python train.py --n_layer=10 --d_shared_expert=0 --moe_layers=[0, 2, 4, 6, 8] --router_score="softmax" --init_std_router=0.0196 --norm="layernorm" --lr=0.000373 --dataset="wikipedia_en"
Below are experts of layer 4 (counted from 0) of a mixture-of-experts language model. Rows are named router (the router's row for the expert), down (a neuron's output weights, with its number) and show model dimensions 0-255. Each number is 128 + 32 x the weight over its row's rms, rounded and kept within 0 to 255. Numbers have three digits each.
After each expert's rows: "raises" lists some tokens whose logits its average output raises strongly, later layers aside. This comes from a sample of Wikipedia text that the model never trained on.

# expert 2
router:080112080096170072056120110171157080117082114116161155135151075103101121116097135133143129076093177056104129130116105110134088131164218092076175108109169130138123120102145085130097128134069129176107168094166101122164072126124131146159179213197105170147173094142113139156097148152141122106096171134115161123119175128122143116108135181150171122135142176126100090068135101110174062082132176087174154122128142089123169156118098152124119151150072117111117132111112098178063084143169096123159112145114174130113097155145171126150176130096108103103151180202162111138100144094134136173086119170141124164168155102135154136088175155161181051127097162071150122158111098144119145141091190096140131151076168151120157140152161187097140170114130091133132093152135068114126170132097150
down0:151165140137086141191084140144086083090086145160136148094169095121194118189144174156156154120089122107094108145090185135099062136135153160198104104140136145114137086125152115098170137129106143157107120201105129122100125117102165147106113144143100104106112121183119085122117159159120114158168142170147124167137140104089133082127105107096096103093108121162144156119167171142109183167142170144139161110104130174141126157185172154156111158115172096155096155081129061105112164205143157125163200099116078162076106140113106111100149033163121125140116143100159079121115145174139123126114153127088093137161106161096096136140081106065123145121121096154135146124091102087156195082154144116141103158133101254109115102122066050172154085128134109172126160084051094098139112108157116
raises: ",", " by", " together"

# expert 11
router:099130075076134082094126095146151108125102140156128154129160115080108130137090165133126138088112158088119135140071100115118122135141151104118167074121169143168094118136191077112110119145089158200144123083177079107128081116120154137149133162162097146133133109143143147141106147158144132076103184152136172078121174130107180134104158215151171120112143188128109126093133107132186087095149144091157137193155116073096135175121070116103107102137083151110144105120143077175096077164213104133151149139104185119069109176159143077153177115082137079075139152180170108135131133071145129164105103156136180189216165083134141128089158198137162107124127121052164102105111079175108171129087139119124130160073138131130118135131152140080128192123136114090179102123110098098106173143085107
down1:149160141141149134157121099145175144087100133129132085152136143129142193145088144099183137121152125126092121107149107136107130152125096152074156137104059073109125132100086096140097147193135128142146177158139143102132138112112171151118179118105083131080131126164169097096076079121113121060124124073147129082122081144126122095125101095169142127159111143205077104115125147134124115106144084136100147181085141121106093131111118153119138161170193192160164153138166048085153172114160206171132175128114085120159144133126078066122118078125118105132153133156155126191097114131095071122068105137117161129149067205091115083154172143095160092120149030074170137093158069099145184145160161111138075177132151148168062144145100126153142137058152126122134155145120173099121199117155146
raises: "\n", "===", " or", " either", "===="

# expert 0
router:100115089066166069050104117172148084115078078114150156122176057092134145098093150118127139083088167099119104127087079121147124128124206116087149108074184139154120129126142110104114108096076133206101165108166127108168094075150085126149141192180125184156178096127144167119106139148133099089090121152106164126109143140095145118094100177154140089101105174143091088101105109131199050065145138077176128131147113085095123152155123167113108182155098099093106142120070081185092127159178112129170102152120207090143119161139148114151147174075117143132132186188179115148129130111144129166119129181131157152126203102164122128103139167155183060106104156112122127152121088148122155119104200118127127157099127126154125117130140175092147184113115079152134114117130097135142146135097119
down0:141105127141119137144115186075093086141131213143141159083146085101136125159104184113155111142113153091072119165102142126118077105138103181155051136137147150106146124175105079118105158139088148148089107139126163138159133156106123169103123110136124148106065104160066088118136082120121159136154134140121190149114094099137160134135149172088102128154144076176097113091116137157151150143165166064146142123131138152122133122145086068194146163115191132127139156068176210122145185108141185139134206068117087144120028111103177119144136070187112135149104134145134125082131127127157147181083171101092073162129148127097197104104112115102086153115142133143147135096187126128170153135091140117132117175145187169092090135142157094082137098121125091120066120122088205060107119097151114
raises: " the", " its", " their", " a"

# expert 1
router:064091114126113095090129116168150084134108091114141151124153133077119143131078138116160188055100148091093149150143138080134058161149175119138169114079178132200145156093155116121104115136058109188117155095153097105155105106125111138167184128172093137099145088150152135144164119168136089099095136150094130128140147117107189093112163127153126150127107141086039090115099078118176086167141132093124128178112117100093134139098094141072086172158126158105143132127116109183096101162154130159145073179086164076115107140138139121119139129093151105139165215150138140117102167160117145146055063143103128150130154107106146152077168179209194069138096138111112132096120140164078128106091157148100119160066170087114184150118138183124162157131076121095163122145157081162129155159107188
down2:138102172110117078137132099156087099080174149104171141126082136125071100171154113153131114127096149095136188149216129152133090081058151141077158139139138076158075145141126107120170113148121169100148059145118085139163119146227146156155119192093122101124070121089135101157066112132142113151092109161083169141059171106129146129114082095120199080144095098122118145100116098095144150173082159099132124164128117099185124104156164172158092161090134107134161099084123114106145114097142158188145091104130156156165176109159113158155137149187159126120139133118085126117133144135163170095148143131140123050065155104115149038083161117137122156097099140123094121130124072157160167150169108094094078223125110119180188136123091145139123132130098135161193133148132113142154171106115104
raises: " for", " in", " (", ",", ":", ".,"

# expert 5
router:080121080097165067059112104173160086118084113126157154128155074107099117120088131138139127083089171064104127132120102112131089133166212096082173104108166134136128125099137082134092131128073130179108166099168099122169075125123120148164183214196110164145179092145108137154096147148140118108100168134113167128123182134121147113111135180139173115136140178125107087068134101107173065082139181088174149119122138086127165153116099152123125147155068122109117130114116101186066077144163094127152114153114165129107091148148170115146173128097110107104149187200165118144100143095138133173084120172145124161171158102142157140088165153164182051128097166065148137154107102149124147137093185088132135151077168145120153148157160194104147162111125089131137091160133067110135174136095145
down1:139097206167162154106134059165103142165101131160052097125133091166161137143161161118144165124064151154131098084103089112093151121134138149181110103099074068110057136109120067100152152098170165132146091134155181109094142096151154129132143132139068121130154189082156091113120154129086082134128122084170067090187107125085116118083158129169175179181202124073149117065121133129043148144170120111155158169087121124199082187121145134117102129156131197110096100111151153141120132172108104105097148164100147075145098113154118129081169087141142124157164116107130153096174127166102098108164145084177108125143143081109180156152183154112127099110085093142120143158132122120157190160141123120120115095058197150122091127158136108085113161133090111092139162119163116104132133102104158
raises: "and", " own", " present"

# expert 3
router:099122106107153100099082135152191118138066132127146127152104106112092084136129151159166135076138156154159147110153149139123077107181137061115162088110192184129102088143135078138109184150115096160160152110124099150176133144136156147148164201142097130128116066128096138140104160139155179096130122144157085122129197150098169101106127161173101086124101126113153123076100119084185097085133082150164102170112137065153157091120117143124101173141059143018106148113093120180111064153156110207149132179112145107162074149117154129092151122118100059115134130141133117106128152089121125168066163140129177124160146095099153123065185149201168146088120168081153153163135104172163099144115138077120144108114129150123157143105106187115147182109085103136092102171149051128124131146100168
down1:170144126166089113154110140168151113108088129146133074112208087170097109068103165060091143108165127079129106157111128105114136089108100107129112124110098142108079107102158128174077137162107158136124120161101194100090093150107099169117077114140084188134110153165189133101086163091077071128111077099166169163187119185123143147210162079104166140173122096157124078122127101135108128181138170072162087115137186143113125161156171124102093146131186172193096092146156127136136160146095157118140154098090056148199181173146065132107127099146148156142113135105115092122104125128143150089157137104131077123108131105076112131152139155102171078108160150117174196098117125141110226149146154134133155107130096141127090141135113132124105143162049108137115170117152077101166081105112129
raises: ".", " (", ".;", ";"

# expert 12
router:072128082095158064068123122175152094117073129123170146130168088108120117110070138146149118076095165046121132125120128112135089147171204085083167096131167139136123118112136097131082119125081120184121170094161103115162063115125096154146180218178104176143166102131104122150102157137135133104111186152123177135132151130133144106102130183153176134144168171130096103074128109114174073077145184089172153110146146108111179161115091154123125151155075105108127121098124113188068088135166098113166098135095164121112096165149185118136165129095108096102124161207154132147090134091123151165088123172141117162163176102141162143092162128147180043118100174057138116154115106156123144141090191089126146157096148143128172145142162179096144181124125094138128103158139070112141160128100132
down0:125141118130076176109082130135117072131141151186090126128153075113155146158110136178189102099115080123114081136116084109119108137091216136141073164145123158186171123142173105157110119115098143203136145171102179119158154180157198095114143101104139099073097101185142133143138064104124139099165125149220150117146108115078140116146187136124109077186112103137092139128174154149138134078136118116070136180105151103115106165145179137129163137166160127109186163110133110151113127139129115100113176128104075146107163127117146091147063029100073130151081157118109051109148125122167104158101149080108095180116138154111087113171118137111144157152132121147113146121148126114108205099099161106161159106107119212120104098157128066111147128129120143133067113123100203114124055106117104
raises: ".", " seasons", " season", ";", " and", ","

# expert 9
router:066126072090175090042112145156182134159092089129159158137160098091093062133140166140160141103061171076095128119125126149117081131159188106108142155092151128164155130113126105104088117134132090183120169147149131161128094133167153131152182194204111136111187095137090113139114158163133097126095120099155181141119196137115189101108144159143153139088147160132084116120105110099182038144125166132156148124134147093145076150089104135104180116153088113055118127114057117154090083127181126140145096182138144087130118118169216132115146096100089098082151146163184116164096102129177140157087137140140114161172142146110160142088135126141186072101101143094146105120093074154093139108075160089135127160099161100116131142149206192123109156105159114138152118149135095098092149142107130
down0:122154139163121171150153104096083098138057132157109130200133106101089156100154164175140105118166098127119110107135150126125118093113198154147123088148156114166150078141131077078087151122137129210070081083082092208142090191095102128149152088158089147151115099168083080124143104125141150130171141106171169128148092119045117115132147141128139163175124046113126152166127157120102135138143148141111182106131140122104164125184142136154103088129140145145115139048197114121173150185070151134068131124148088097129099131172172110177115066121122138117168142186073147111116090094163110173090144170113152138104096185070170097123185092063135159112126114143167176103129149121157138097158143125128155135196127190142081126151108073129144068148089122152083124123099090143118121101131141
raises: " (", " from", " in", ",", " (\"", "==="

# expert 6
router:058088115115177077056101103170177076137070109132140147141160081087085120146105166091160114125087144079069127119114128091112107116133174073113179120078146153141084114120147120126075090130139135176120164100188106097152064118125169161133161212144102160147145100121086171138085157135155131143121157141109141125140184134095154120135135173165168098137128185137054094087108097089154068075134159116143162133104106090140163125104074179129106159149098097097076154092072096136074067137136103167147082157129171144132134160155168125145156106115129088088131200168166091122133145132120131172101122175138132150128143137080150147100157114152197060103127164082150104119144099192142167113097175060115141132088177119127179134158133173094147182110123112122139114136120101099160178119116158
down0:129126032130149132142111179124121123166127133149078209149127105104151122115099146160161124065080151103129143116095115172121073131137143120163087133123150122121180106103113062123126089115099147164128140140144157128132142157079077139136088083109150118113123145222099128178147079177106117136109062205099182179157113119148116106158116105137081129079106145124038171156166152153145161102138153123162145195156146125134156159112103106128139155110152128156160175115174096108110124118142183168130126097083110149085128118162122087127106048107105131077138087164108101125087129126189094190090175108107138085158093127104157095164124127046163206143125119173149182124146170157123087117187149102076142141107108251115141118126089134113126103126134168147096136154110128113111095113098114
raises: " be", " create", " take", " become", " make", " serve"